config.toml
d_expert = 160
router_score = "softmax"
routed_scale = 5.66
balance_loss = 0.00769
n_groups = 8
n_head = 2
vocab_size = 8192
qk_norm = false
init_std_qkv = 0.0163
optimizer = "adamw"
lr_head = 0.0104
doc_mask = false
train_tokens = 282100000
Below are experts of layer 4 (counted from 0) of a mixture-of-experts language model. Rows are named router (the router's row for the expert), up (a neuron's input weights, with its number), down (a neuron's output weights, with its number) and show model dimensions 0-127. Each number is 200 + 20 x the weight over its row's rms, rounded and kept within 0 to 999.
Before each expert's rows: "mostly gets" lists some tokens that are sent to it at least half of the time. This comes from a sample of Wikipedia text that the model never trained on.

# expert 46
mostly gets: "water", " safe", "oc", "ough", " these", "right"
router,192,215,175,162,181,236,186,188,217,201,188,175,185,170,174,197,180,222,183,232,190,186,204,171,199,202,207,169,173,180,200,229,175,182,201,207,226,213,200,237,214,213,242,169,210,193,181,204,208,193,173,220,190,165,219,206,175,189,175,161,193,186,211,224,210,169,167,189,230,187,217,176,198,173,215,200,173,221,213,200,204,177,191,184,214,221,194,217,230,180,168,232,168,201,177,188,186,204,217,228,218,217,187,190,185,218,185,216,194,240,178,180,212,176,211,187,192,164,192,220,218,196,181,234,204,192,196,216
up0,196,200,243,207,198,194,201,208,206,192,222,223,212,243,267,203,212,185,197,184,224,211,216,213,215,135,217,206,213,203,213,162,227,192,224,211,197,189,186,195,205,204,189,215,214,217,217,210,202,179,189,176,197,217,190,182,215,243,236,192,179,187,190,222,170,232,245,209,203,199,177,203,205,205,185,212,218,184,197,223,197,210,208,184,189,198,201,188,164,229,202,174,228,184,227,225,195,194,188,160,184,189,206,244,228,205,204,162,204,172,203,221,158,182,214,204,210,221,203,196,208,192,208,179,188,195,207,184
down0,211,180,194,185,206,221,190,194,202,221,151,201,186,187,180,232,199,206,199,198,209,163,199,244,216,185,196,181,196,181,177,217,193,199,189,198,188,222,199,202,208,200,198,194,211,237,215,184,218,214,186,197,165,202,207,188,167,166,198,160,228,168,181,190,193,188,201,198,231,226,164,214,185,167,194,162,189,188,187,199,178,164,227,208,231,162,189,192,180,209,213,213,203,230,162,227,188,172,207,199,204,194,183,177,172,260,206,206,226,215,191,234,200,211,199,211,178,195,200,195,211,204,162,218,167,190,187,178

# expert 17
mostly gets: " East", " North", " South", " Indian", " Ph", " Thi"
router,192,214,174,164,182,235,185,188,216,200,188,173,186,171,173,198,180,221,182,233,190,187,205,169,198,200,207,170,172,180,200,229,176,183,198,206,225,214,201,237,214,213,242,169,209,193,180,204,209,194,171,221,188,163,219,205,175,190,175,160,194,187,212,223,210,168,167,190,229,185,217,178,198,173,215,198,173,221,214,202,206,177,191,182,216,220,195,216,229,179,170,230,169,202,177,188,185,206,216,228,221,217,188,188,186,216,187,216,194,238,179,180,210,178,212,188,192,164,193,219,218,196,178,235,204,194,197,216
up0,188,196,194,243,245,191,207,227,161,189,189,191,202,246,230,217,168,203,207,177,220,207,208,217,222,165,216,185,221,226,219,167,205,226,207,205,190,196,207,176,189,172,170,199,180,214,208,208,199,188,192,145,210,206,179,178,217,228,240,218,202,195,183,218,200,204,236,193,196,184,199,223,179,180,173,230,199,170,187,198,198,195,202,211,174,171,213,183,195,239,204,203,228,204,216,200,226,183,181,162,193,215,208,197,216,187,202,161,224,183,228,187,205,185,174,217,227,233,208,194,190,190,204,192,190,205,219,175
down0,186,181,183,215,184,230,207,191,211,215,179,233,211,194,168,204,214,214,201,201,225,170,163,180,239,195,211,173,221,223,172,194,161,238,205,169,214,205,218,176,166,217,173,223,203,216,184,198,211,185,186,212,182,208,216,175,184,196,231,200,222,185,186,184,194,188,203,210,188,239,194,193,194,234,228,177,213,197,229,198,151,222,218,214,193,164,204,207,221,205,185,206,205,186,196,193,179,204,199,196,210,198,232,218,198,215,205,199,178,219,173,203,183,216,161,191,190,188,222,252,182,210,158,235,177,212,178,194

# expert 30
mostly gets: "phi", "cor", "med", " Head", "sky", "ram"
router,192,214,177,162,182,237,186,189,217,200,188,174,185,171,173,198,182,221,184,232,190,185,203,170,199,200,207,169,173,179,201,228,174,182,200,207,225,214,199,237,214,213,242,168,212,193,180,202,209,195,171,220,190,164,218,206,175,189,176,162,193,187,212,225,211,170,166,188,231,189,217,176,198,174,215,199,173,220,211,202,206,179,193,183,214,220,194,218,231,179,168,231,170,200,178,190,186,207,218,229,218,217,189,189,185,217,185,216,194,240,179,181,212,176,212,187,193,163,192,221,218,197,181,234,204,194,196,217
up0,197,203,191,225,205,165,211,219,204,205,228,199,219,249,244,211,232,198,202,173,227,199,215,199,208,168,229,182,245,223,215,166,194,208,212,187,212,204,224,172,195,193,191,205,184,212,221,205,169,224,203,179,212,217,161,192,223,208,226,184,164,226,208,229,204,219,235,199,196,199,207,200,173,202,178,217,199,171,223,200,195,210,205,207,209,184,214,192,213,244,225,192,241,177,224,217,183,194,165,158,192,217,187,199,204,197,224,169,182,189,205,198,176,199,185,215,213,234,215,213,189,214,179,159,183,187,195,189
down0,190,208,169,211,197,228,172,207,223,178,180,213,216,208,182,203,202,200,190,183,163,212,168,201,242,176,218,190,206,174,192,215,211,225,195,241,210,217,235,200,180,210,162,183,146,208,203,225,219,206,154,201,185,192,216,228,176,224,201,197,218,189,231,189,211,188,212,169,171,197,184,214,157,183,188,226,201,189,213,226,194,188,212,201,196,205,216,144,192,197,225,207,220,202,178,197,219,191,205,190,195,200,210,207,204,226,219,211,190,213,202,199,155,167,174,200,208,207,211,216,199,229,171,242,211,208,181,177

# expert 60
mostly gets: " received", "lock", "roll", " Zealand", "earn", "man"
router,191,213,176,163,182,236,186,189,217,200,186,173,185,172,174,198,181,222,183,233,191,185,202,170,199,200,207,169,173,181,201,228,177,181,201,207,225,214,200,237,214,212,243,170,211,193,181,204,208,194,171,220,190,164,218,205,174,190,175,161,193,186,212,225,210,168,167,189,231,187,217,177,198,174,214,198,173,222,212,201,206,177,192,184,216,220,195,217,230,180,168,231,169,201,176,189,186,206,217,229,218,217,188,189,184,217,186,216,194,240,180,181,212,177,212,187,193,164,191,221,216,196,181,234,204,193,197,217
up0,216,200,172,218,190,199,208,217,224,229,206,216,213,216,210,190,181,162,212,211,201,245,182,241,195,177,231,218,206,217,198,192,191,163,197,219,198,212,188,190,192,191,171,194,186,179,187,230,162,178,179,169,187,208,201,207,226,223,196,207,207,190,202,170,173,196,211,241,220,230,163,192,204,184,183,213,171,187,177,175,205,190,179,211,235,198,223,199,215,197,187,224,212,230,211,208,193,179,215,196,209,204,234,230,197,227,184,180,244,195,226,172,212,185,189,234,241,211,183,201,207,194,206,184,171,217,224,239
down0,189,207,169,176,182,197,207,169,224,182,200,233,217,169,164,191,196,209,192,174,210,220,220,207,228,192,233,175,201,210,202,213,176,203,199,197,225,192,190,209,194,208,189,205,194,211,185,202,234,208,196,185,214,203,197,189,201,244,198,193,216,174,236,179,234,192,219,212,214,244,196,193,215,170,196,175,177,176,233,179,187,208,194,194,219,227,218,184,181,172,227,203,209,189,195,211,153,197,205,205,205,189,189,213,180,216,237,182,197,221,187,198,212,158,174,239,180,219,221,221,176,147,188,196,163,199,162,204

# expert 10
mostly gets: " new", " separate", " Ol", " Lee", " divided", " enough"
router,192,215,175,163,183,237,185,188,216,200,187,173,186,171,173,198,181,220,182,232,190,186,203,171,199,200,207,169,172,180,201,230,176,183,200,206,225,213,200,236,215,213,243,170,211,193,181,203,209,193,170,220,190,163,218,206,175,189,174,160,193,186,213,223,209,169,167,189,230,187,217,175,199,173,215,197,173,221,213,201,207,178,192,184,216,220,194,216,230,180,169,230,169,201,176,189,187,206,217,229,221,217,189,188,186,216,188,216,194,239,178,180,212,178,213,188,193,164,191,220,217,196,180,233,204,193,195,217
up0,205,234,180,214,201,200,163,226,209,234,202,233,179,259,234,206,203,203,192,190,218,208,208,195,231,190,227,194,219,192,206,183,192,193,208,184,214,209,199,150,185,197,179,198,159,208,222,233,181,224,195,184,198,207,198,183,238,232,235,204,185,191,184,213,206,194,229,198,211,174,193,184,193,182,190,227,188,181,192,206,201,186,205,207,172,171,189,187,181,241,172,222,205,211,190,184,193,210,175,197,190,205,199,190,209,205,214,177,210,199,233,211,184,164,162,232,237,233,236,218,184,213,196,209,185,230,226,201
down0,205,217,176,177,190,206,190,189,216,210,187,222,219,170,185,213,218,180,192,196,199,190,222,211,212,172,249,178,196,186,179,221,180,213,187,228,204,215,221,195,229,156,218,222,182,191,209,182,222,192,154,229,171,172,182,194,195,176,214,219,184,169,210,188,176,183,200,206,220,237,174,194,196,215,198,185,186,183,246,194,218,184,208,218,178,179,191,188,222,195,170,191,212,177,169,198,196,198,182,196,204,181,192,213,182,219,165,209,208,207,176,196,168,173,188,198,193,210,187,237,197,217,142,229,165,218,182,187

# expert 16
mostly gets: "==", "===", " ==", "====", "History", "In"
router,223,189,181,176,238,220,216,200,235,232,206,167,191,223,210,184,209,209,191,208,191,189,188,214,208,160,208,200,158,179,188,214,209,199,158,181,213,181,219,220,193,184,212,174,173,202,201,239,178,210,171,208,201,167,212,219,205,167,179,193,188,201,178,197,181,193,196,201,228,204,201,202,214,194,215,177,173,220,225,183,180,200,185,219,226,206,217,216,249,199,172,227,179,238,182,194,162,214,172,219,207,202,165,208,202,189,196,200,210,229,168,172,211,212,186,166,221,168,196,209,213,184,180,220,185,210,205,240
up0,205,186,163,212,216,210,222,229,217,196,193,207,183,215,220,198,200,226,199,196,206,228,195,209,179,206,238,202,188,221,230,163,185,178,198,223,232,212,157,167,182,175,189,189,175,185,199,229,185,203,194,227,193,223,184,187,192,277,188,229,189,212,202,188,169,211,210,205,193,172,193,210,203,221,189,225,208,198,187,187,225,197,212,188,203,191,184,199,217,209,212,218,213,237,214,223,216,201,246,202,199,208,182,186,222,221,183,175,199,165,190,211,171,194,171,216,191,248,193,200,220,234,205,207,166,222,179,211
down0,178,235,144,201,170,236,170,158,203,190,143,189,217,229,174,156,200,210,198,214,193,195,213,197,235,220,188,216,223,204,154,219,173,186,153,191,211,213,229,219,203,199,182,191,214,220,196,210,225,229,195,167,201,214,219,187,201,236,177,229,226,163,195,203,186,187,202,198,196,196,180,222,202,203,209,216,220,208,213,182,174,185,216,196,188,211,212,194,211,179,185,201,201,189,177,233,186,170,205,188,209,189,205,171,212,201,185,177,215,206,185,190,182,204,190,211,190,218,187,205,233,208,208,189,190,202,220,166

# expert 57
mostly gets: " J", " vice", "aya", "HA", " Ja", "oma"
router,191,212,176,162,178,235,185,187,216,201,188,176,185,169,175,195,180,220,184,233,189,187,203,170,199,203,207,170,174,177,200,231,175,183,201,207,226,213,199,239,215,214,241,167,212,192,181,202,210,194,173,219,191,165,219,206,176,189,176,162,194,186,211,224,211,170,166,189,229,186,217,177,199,175,214,201,173,221,212,201,206,177,194,184,214,221,196,215,231,180,167,231,169,199,177,188,184,206,217,227,217,219,189,189,186,217,187,217,194,239,180,180,211,175,211,187,192,163,192,221,218,195,180,236,204,193,196,218
up2,204,191,196,215,217,193,213,200,159,226,178,237,218,225,203,219,189,200,206,175,215,213,191,164,157,197,179,180,186,215,195,196,216,176,202,180,183,231,207,163,186,196,188,229,191,189,217,199,188,197,190,151,217,214,152,186,187,210,168,240,198,183,181,197,192,183,211,216,165,195,195,220,225,204,204,204,203,200,166,185,187,249,223,221,167,220,206,163,184,204,197,190,229,220,186,208,220,176,213,160,199,211,190,235,206,218,234,197,211,197,230,225,185,210,175,223,210,207,228,182,207,207,198,196,225,187,224,204
down2,179,192,213,181,163,211,184,222,229,200,220,192,210,191,218,210,196,168,212,199,188,149,192,202,211,203,188,211,208,212,196,216,223,178,253,181,197,209,200,206,204,187,204,211,178,154,195,173,188,190,171,236,232,222,191,217,219,174,210,184,178,177,221,190,185,197,204,229,204,248,180,187,210,202,220,174,222,195,211,208,175,195,211,181,230,222,198,223,197,191,179,198,180,207,159,186,222,180,197,189,208,213,223,149,211,181,199,201,183,193,174,156,223,199,218,188,214,255,192,204,226,192,216,188,176,189,186,206

# expert 35
mostly gets: "Gls", " Pld", " Swing", " Pts", " Set", "Friend"
router,203,198,185,167,166,220,187,183,220,200,191,180,192,167,179,209,190,216,186,227,189,173,186,196,191,189,205,173,164,186,203,219,171,179,199,208,215,200,198,214,193,203,215,159,213,175,204,213,200,194,195,188,199,164,188,192,190,193,176,155,194,202,210,207,201,184,172,205,218,173,223,169,223,175,214,230,166,243,189,198,206,184,205,179,237,220,202,205,239,179,173,219,171,220,199,202,169,214,212,221,213,223,201,194,203,218,184,209,161,244,168,207,224,192,167,211,187,155,177,203,219,200,187,236,210,181,209,212
up2,174,195,208,243,240,173,238,222,183,220,203,228,185,217,165,204,195,197,204,173,198,204,202,187,190,182,201,236,214,202,191,167,212,218,201,176,191,212,201,193,229,184,162,222,218,195,181,207,162,202,198,207,212,243,177,235,197,230,217,226,214,225,178,183,186,168,216,206,202,241,181,229,197,226,189,210,192,200,169,175,195,248,205,228,198,210,187,203,226,196,197,187,220,168,193,212,221,198,177,159,199,204,167,215,186,202,237,190,217,185,219,190,196,193,186,168,208,229,222,199,198,195,216,181,187,201,209,203
down2,205,170,209,158,179,220,202,227,204,202,183,220,173,207,211,221,202,179,199,202,199,200,201,197,195,220,185,182,225,195,234,157,203,220,201,208,207,185,198,214,203,242,204,212,145,200,208,178,185,219,188,223,223,184,208,235,169,198,233,208,223,185,179,181,154,193,210,186,202,162,201,188,225,208,218,180,190,210,179,202,195,192,218,207,204,165,212,191,208,222,205,221,186,219,195,235,178,180,199,207,201,188,241,184,225,210,229,136,211,193,200,221,237,189,153,192,183,191,218,213,211,200,175,196,189,211,200,186

# expert 37
mostly gets: " Ja", "Ch", "harm", " Jan", "Jo", " cost"
router,191,213,175,161,184,236,185,189,218,201,187,174,184,170,174,197,182,220,182,231,189,186,204,170,199,200,207,168,171,181,201,230,176,185,201,206,226,211,199,236,214,214,240,168,210,193,182,203,209,196,171,220,189,164,219,207,176,191,175,162,196,187,212,223,210,170,165,189,231,188,219,176,198,175,214,197,173,222,214,202,205,179,192,183,215,220,194,217,230,178,168,231,169,201,177,190,185,207,218,228,221,218,188,188,187,218,188,215,194,240,178,180,210,177,211,187,193,164,192,220,217,198,180,236,203,192,196,218
up2,215,184,215,209,202,192,236,201,190,206,163,203,206,206,195,189,217,231,203,206,192,227,172,185,187,200,189,195,155,201,196,192,192,197,210,170,195,246,163,182,193,208,172,199,216,208,194,198,188,200,181,159,204,236,133,179,180,208,199,213,229,198,183,191,224,181,186,210,188,206,191,226,194,216,231,221,184,198,154,186,197,242,205,223,179,195,219,211,229,194,177,204,192,163,173,192,227,158,213,198,211,189,168,243,196,235,199,165,198,227,213,178,200,219,205,185,195,203,220,188,213,195,187,204,222,185,204,211
down2,218,194,216,175,151,191,201,170,199,174,184,210,162,205,196,228,178,175,197,205,182,175,233,208,235,199,177,222,191,188,214,152,170,192,203,210,201,215,216,174,210,199,206,197,153,161,181,182,191,199,179,177,209,202,211,202,209,205,203,182,172,210,193,204,206,190,207,184,186,188,177,189,189,193,248,217,203,215,199,192,160,169,226,196,216,214,181,206,195,178,200,228,192,188,177,189,219,181,159,196,203,189,218,203,186,211,230,129,180,183,170,197,207,172,185,191,196,212,218,221,206,172,185,214,196,181,198,223

# expert 28
mostly gets: " UTC", "inomial", " →", " Nominated", "featuring", "Gls"
router,180,198,209,190,217,206,185,229,226,189,160,185,179,184,192,218,199,172,190,224,196,192,194,188,199,214,176,176,210,234,208,187,190,210,183,207,218,212,200,164,178,207,223,187,204,179,185,208,227,218,187,201,227,166,190,184,225,226,193,203,202,230,200,218,238,171,177,185,206,169,192,195,213,212,165,208,207,204,221,189,238,157,226,209,170,203,184,182,197,171,159,224,199,222,244,201,170,210,203,212,205,228,180,197,175,179,207,177,199,236,177,215,196,157,175,213,194,178,193,170,177,186,210,221,208,202,187,163
up0,206,207,222,192,197,206,210,215,192,181,186,206,214,202,225,185,182,223,202,202,239,185,195,236,207,179,211,208,184,235,225,219,179,203,227,214,207,203,188,190,205,202,219,196,222,229,225,243,214,215,186,163,176,201,183,154,206,197,214,231,179,213,192,207,202,214,210,166,206,171,179,216,181,197,174,268,216,183,221,232,192,217,198,211,195,211,209,204,234,236,182,226,210,217,220,177,223,192,232,200,204,211,209,175,187,209,221,188,178,191,175,183,176,191,213,211,195,250,193,217,221,220,208,202,174,244,210,180
down0,212,191,215,191,201,195,216,204,211,216,211,195,240,202,157,193,207,188,200,198,205,191,210,227,220,239,207,202,214,199,189,200,182,205,201,179,188,189,197,197,212,195,186,195,200,197,202,182,233,206,198,210,181,203,218,188,168,204,206,214,244,202,223,198,176,208,203,206,200,220,218,192,197,198,184,189,183,221,168,200,155,201,172,175,186,181,201,147,211,220,199,206,195,168,149,211,230,199,207,192,208,201,216,193,163,226,190,190,174,213,234,192,172,238,170,195,204,231,190,235,197,234,145,235,155,213,158,202

# expert 29
mostly gets: "ica", "is", "a", "i", "ag", "eff"
router,191,213,175,162,182,236,185,189,217,202,187,175,184,170,174,198,182,221,182,232,188,186,206,170,199,202,207,170,171,179,201,231,176,184,202,206,226,214,199,237,214,213,240,169,211,193,180,203,209,194,171,220,189,164,218,206,175,191,175,162,193,187,212,224,209,170,165,188,228,186,218,176,198,175,214,198,173,221,213,203,205,177,192,184,215,219,195,216,229,179,169,231,169,200,177,188,185,207,218,228,220,218,187,187,186,218,186,215,196,239,177,181,212,176,211,188,192,164,191,220,217,196,180,235,202,193,196,217
up0,201,193,205,219,208,199,200,214,197,203,226,202,219,236,232,183,198,190,203,175,241,220,188,217,198,178,229,191,227,231,212,191,211,168,216,197,240,210,200,171,177,199,178,208,160,204,220,234,194,204,183,183,193,200,162,213,206,241,205,232,190,208,213,201,187,212,241,205,187,211,194,195,213,195,188,234,224,156,169,190,187,198,197,205,205,186,224,169,199,223,221,197,223,208,235,225,200,205,173,166,191,207,205,224,209,199,197,142,237,188,227,223,195,212,188,231,210,245,209,179,219,197,206,201,203,196,224,200
down0,204,226,179,178,193,190,165,190,229,183,201,216,229,191,150,239,202,204,196,212,205,197,215,172,210,198,222,195,204,187,203,220,179,228,208,195,195,237,183,205,177,153,215,177,167,185,202,225,237,200,182,205,207,175,201,184,198,163,200,223,191,172,227,183,195,169,202,197,221,225,226,181,174,234,187,229,203,184,214,216,163,201,203,213,180,218,202,184,186,197,200,213,189,183,167,238,204,191,181,188,207,198,218,218,188,207,212,220,202,180,228,197,187,190,163,215,178,223,213,202,199,181,142,224,202,187,170,180

# expert 63
mostly gets: " It", " This", " The", "):", " Dur", " There"
router,232,210,166,184,186,210,205,217,181,197,197,207,178,196,174,208,191,199,189,214,197,233,189,186,212,207,208,200,177,167,212,172,212,198,190,224,201,220,186,214,190,161,203,174,173,193,174,232,213,178,197,233,203,159,218,206,159,197,211,184,231,201,193,217,226,196,182,210,225,163,179,222,197,169,199,207,185,149,207,217,201,182,180,214,243,228,242,223,244,207,204,222,180,234,203,194,195,208,220,214,207,213,204,195,188,188,174,204,234,199,206,181,181,180,229,199,190,187,158,200,197,218,203,225,223,189,185,235
up0,221,215,226,201,176,166,210,244,187,178,234,186,209,207,202,180,208,215,197,201,214,201,214,179,220,191,238,226,223,219,192,197,182,197,166,215,219,156,221,187,192,193,166,191,178,251,188,231,192,162,169,197,179,208,161,191,202,231,245,205,158,200,214,211,199,202,226,188,210,217,172,200,208,192,186,205,196,167,190,198,201,211,196,213,219,202,191,195,194,210,216,224,206,170,218,206,195,211,180,199,194,212,200,181,197,213,211,156,207,223,256,180,183,204,197,233,226,215,196,216,230,210,201,197,167,209,199,185
down0,205,195,166,202,197,211,204,200,223,217,202,185,196,194,189,176,217,186,187,211,195,217,194,223,221,212,215,165,209,206,199,225,190,198,187,188,228,202,221,183,182,200,205,187,170,203,234,191,240,220,171,201,189,206,198,186,197,211,195,185,214,210,187,205,206,170,196,202,197,242,181,215,217,233,162,220,200,199,216,206,170,172,197,241,190,189,210,185,210,214,201,239,186,196,164,179,194,144,182,205,202,179,192,179,190,253,203,173,197,202,197,214,197,195,178,219,169,211,215,196,152,191,129,220,169,222,192,174

# expert 61
mostly gets: " M", " United", " World", " New", " National", " early"
router,192,215,176,163,181,235,185,187,217,201,187,174,185,170,174,195,180,223,183,232,191,186,204,171,198,201,206,170,172,180,201,229,177,183,201,208,226,213,199,238,215,212,242,169,210,194,180,204,208,193,173,220,192,164,218,207,174,190,175,163,191,187,212,224,210,169,167,190,231,185,217,176,198,172,214,200,174,222,213,201,206,178,193,184,214,221,194,216,230,180,170,230,167,202,178,188,185,205,216,228,218,217,188,189,185,217,185,216,193,240,179,180,212,176,212,188,193,164,192,222,217,195,181,234,205,193,197,218
up2,192,203,204,220,230,201,203,215,200,175,224,221,205,268,205,209,211,235,195,187,214,191,187,174,192,206,224,214,207,193,180,214,215,215,226,195,224,213,190,160,185,196,170,214,206,176,202,209,204,187,186,178,202,218,147,210,207,222,214,232,218,203,184,178,196,198,212,226,215,213,215,209,209,222,196,210,184,194,197,189,181,228,212,197,190,213,196,193,220,218,203,193,219,202,204,228,180,184,166,173,186,194,165,233,194,216,233,151,204,210,212,190,204,222,166,235,223,237,226,196,211,227,222,169,216,197,203,145
down2,242,181,225,194,167,239,205,207,200,193,170,185,212,163,214,219,183,191,197,188,184,191,197,187,205,203,169,200,201,192,239,215,192,186,187,189,183,190,222,223,183,219,210,209,192,166,209,184,178,181,203,201,216,207,199,225,192,181,207,225,233,221,189,207,158,200,200,226,219,200,189,226,223,173,213,193,202,235,232,196,184,194,209,195,212,242,181,182,189,235,224,208,188,209,208,203,210,172,175,193,193,196,189,202,197,202,219,163,204,198,209,156,230,183,208,177,152,222,188,250,197,204,167,194,203,235,168,169

# expert 41
mostly gets: "ir", "ō", "in", "hir"
router,193,214,175,163,182,236,185,190,219,201,187,175,186,169,172,197,181,222,182,233,190,186,205,171,200,201,206,168,171,179,200,229,176,183,200,207,226,213,199,237,215,212,242,169,210,193,181,204,209,194,173,220,190,163,219,207,175,189,175,162,193,186,212,223,211,170,166,189,229,185,217,177,199,174,215,199,172,221,211,201,205,177,192,183,214,221,195,216,229,179,169,230,168,201,177,188,186,206,218,227,220,219,188,188,185,216,186,216,195,239,179,179,213,177,212,187,191,163,192,220,217,196,180,235,202,192,196,216
up0,231,210,197,200,191,209,171,205,195,212,213,170,211,218,229,186,182,190,191,204,234,183,164,198,194,180,208,218,185,202,208,191,182,219,195,207,203,187,224,177,167,208,191,214,177,193,247,205,184,216,195,186,185,190,176,199,200,238,215,191,185,226,199,178,201,206,240,231,165,188,201,244,179,189,196,198,180,168,217,166,189,202,224,185,184,152,190,152,216,182,199,205,223,207,234,204,209,187,190,188,179,191,206,193,166,229,204,158,209,225,213,196,183,157,200,227,217,218,204,205,236,207,224,195,199,217,212,161
down0,159,188,164,200,202,233,191,208,201,218,177,209,184,204,178,221,230,210,186,207,205,209,197,178,246,209,202,208,221,159,203,217,217,221,213,171,205,177,204,222,198,186,171,195,195,209,210,184,221,206,180,189,206,210,194,172,169,218,207,166,244,194,206,215,199,202,199,218,182,199,198,185,181,199,148,227,205,181,246,224,205,207,177,218,177,217,209,195,212,179,189,208,208,198,233,197,140,188,168,196,198,187,203,184,207,232,233,195,169,205,208,187,186,180,182,174,191,221,208,179,207,169,153,209,214,219,180,193

# expert 40
mostly gets: " located", " north", " west", " along", " east", " situated"
router,192,212,176,162,182,236,186,189,216,201,188,174,185,170,174,197,179,221,183,234,190,184,205,171,198,200,208,170,173,179,201,229,176,183,199,206,226,215,198,237,214,213,241,168,212,194,181,202,209,194,172,220,190,163,218,207,176,189,176,161,194,186,213,224,211,169,168,188,231,186,218,177,198,174,213,198,173,220,213,200,206,178,191,184,215,220,195,217,230,180,169,232,170,201,177,189,186,205,216,229,218,217,188,189,186,217,184,216,193,241,178,181,212,176,212,187,192,164,193,221,217,197,179,235,205,193,195,217
up2,191,164,203,225,243,210,231,190,190,195,209,199,201,221,194,175,205,210,205,184,210,239,189,207,205,186,218,207,220,212,212,187,251,229,223,180,192,242,182,176,200,192,163,226,202,183,220,198,162,200,200,155,194,205,186,202,209,220,204,238,222,196,198,202,174,206,215,231,192,198,202,207,207,209,219,262,203,204,184,193,205,217,200,204,168,173,210,177,222,226,220,194,226,208,204,207,217,156,169,161,200,192,198,222,218,208,233,161,216,198,207,190,192,234,200,175,226,222,211,190,196,201,169,183,201,190,216,192
down2,201,186,244,174,197,196,186,198,185,188,200,196,213,170,186,205,167,206,203,201,195,185,195,196,197,183,195,211,232,190,190,236,204,169,220,220,213,191,181,249,164,176,204,203,183,171,177,175,162,210,186,203,182,215,212,206,214,175,201,190,192,210,193,198,195,180,212,201,224,202,152,253,224,180,184,191,226,223,247,216,171,212,180,191,193,215,195,222,196,174,201,201,178,189,215,168,198,164,182,191,198,177,184,170,237,200,229,168,203,199,195,191,240,202,202,215,180,201,237,218,210,234,190,174,207,201,181,186

# expert 5
mostly gets: "min", " light", " X", "lam", " similar", " flu"
router,192,213,176,163,182,236,186,188,219,200,187,176,187,170,174,196,180,221,183,234,189,185,203,171,200,201,208,169,174,181,201,229,176,182,200,207,227,213,201,237,215,213,243,169,209,193,180,203,208,194,173,220,189,164,219,207,176,191,174,162,194,186,213,224,209,169,168,188,230,185,216,179,198,174,214,198,173,222,212,201,206,178,192,184,214,221,195,216,230,180,167,232,169,199,177,188,186,206,217,228,219,216,188,188,185,218,187,216,195,239,178,180,212,177,211,186,192,164,193,221,217,196,181,235,204,192,195,216
up2,220,193,238,227,215,182,217,223,155,192,224,228,189,228,184,251,211,207,201,169,213,196,211,210,200,185,210,183,213,223,182,169,219,196,217,189,209,203,172,187,208,191,180,214,180,210,214,231,210,175,203,146,195,215,185,222,197,196,225,205,236,190,184,172,201,190,219,213,186,210,185,217,192,203,200,229,185,184,176,209,201,239,220,223,164,197,204,209,216,221,201,176,224,202,216,230,205,204,191,157,198,197,207,226,215,179,212,167,178,204,211,189,176,236,183,212,184,224,213,161,177,173,207,175,196,180,233,210
down2,166,193,211,205,205,193,197,220,194,222,227,194,180,158,198,206,211,185,200,199,206,216,186,222,194,191,162,216,237,194,212,211,223,186,225,192,222,210,210,222,211,225,266,206,184,172,196,170,197,184,195,242,231,234,168,191,212,199,172,177,211,215,169,198,213,210,205,181,201,215,196,216,211,222,188,197,214,207,205,211,204,177,164,218,193,187,229,220,208,219,199,213,186,198,197,184,184,186,154,200,205,214,207,184,208,201,235,161,153,231,176,167,204,177,202,193,187,224,199,161,201,230,191,170,178,212,204,218

# expert 51
mostly gets: "cre", " Grand", "ric", " River", " Lake", "weight"
router,192,213,174,162,182,236,186,188,217,200,188,175,185,171,174,197,181,222,182,232,191,186,205,171,200,201,207,169,173,181,201,230,176,183,200,206,226,214,199,237,214,213,241,170,209,193,181,203,209,194,173,220,190,164,220,206,175,190,173,161,195,187,211,224,210,170,165,190,230,188,216,177,198,175,215,198,174,221,212,201,205,177,193,183,215,221,195,216,230,179,168,231,169,200,178,189,186,206,218,228,219,218,188,188,185,217,185,216,193,240,178,181,213,175,212,188,192,164,192,220,216,196,181,234,202,192,194,217
up0,223,169,220,216,216,173,221,199,206,212,203,214,192,226,216,204,200,203,196,188,225,231,220,245,253,168,241,231,227,235,208,206,194,170,217,197,213,213,175,181,205,197,205,204,185,200,203,216,163,170,178,164,180,218,161,197,176,206,225,205,190,188,162,176,211,200,235,202,179,217,198,193,213,212,184,213,204,172,163,208,209,216,215,198,202,184,194,185,201,239,207,219,220,199,200,239,193,218,186,176,189,208,182,204,206,195,208,179,216,198,238,198,178,168,178,192,181,243,202,194,222,216,202,185,209,213,229,184
down0,161,185,212,190,168,242,195,207,204,180,179,190,230,188,181,217,219,191,194,203,212,185,186,200,230,178,208,201,202,184,191,207,172,214,192,165,234,169,214,205,174,219,207,206,200,255,192,197,196,208,172,197,175,201,196,201,234,212,234,166,206,202,192,176,176,186,209,191,185,229,157,182,192,204,232,189,206,190,237,203,191,231,209,228,186,209,207,203,204,249,225,202,195,208,188,212,177,192,173,208,200,189,193,187,198,201,223,246,164,207,161,204,167,219,199,182,202,223,185,189,188,208,191,211,181,236,162,186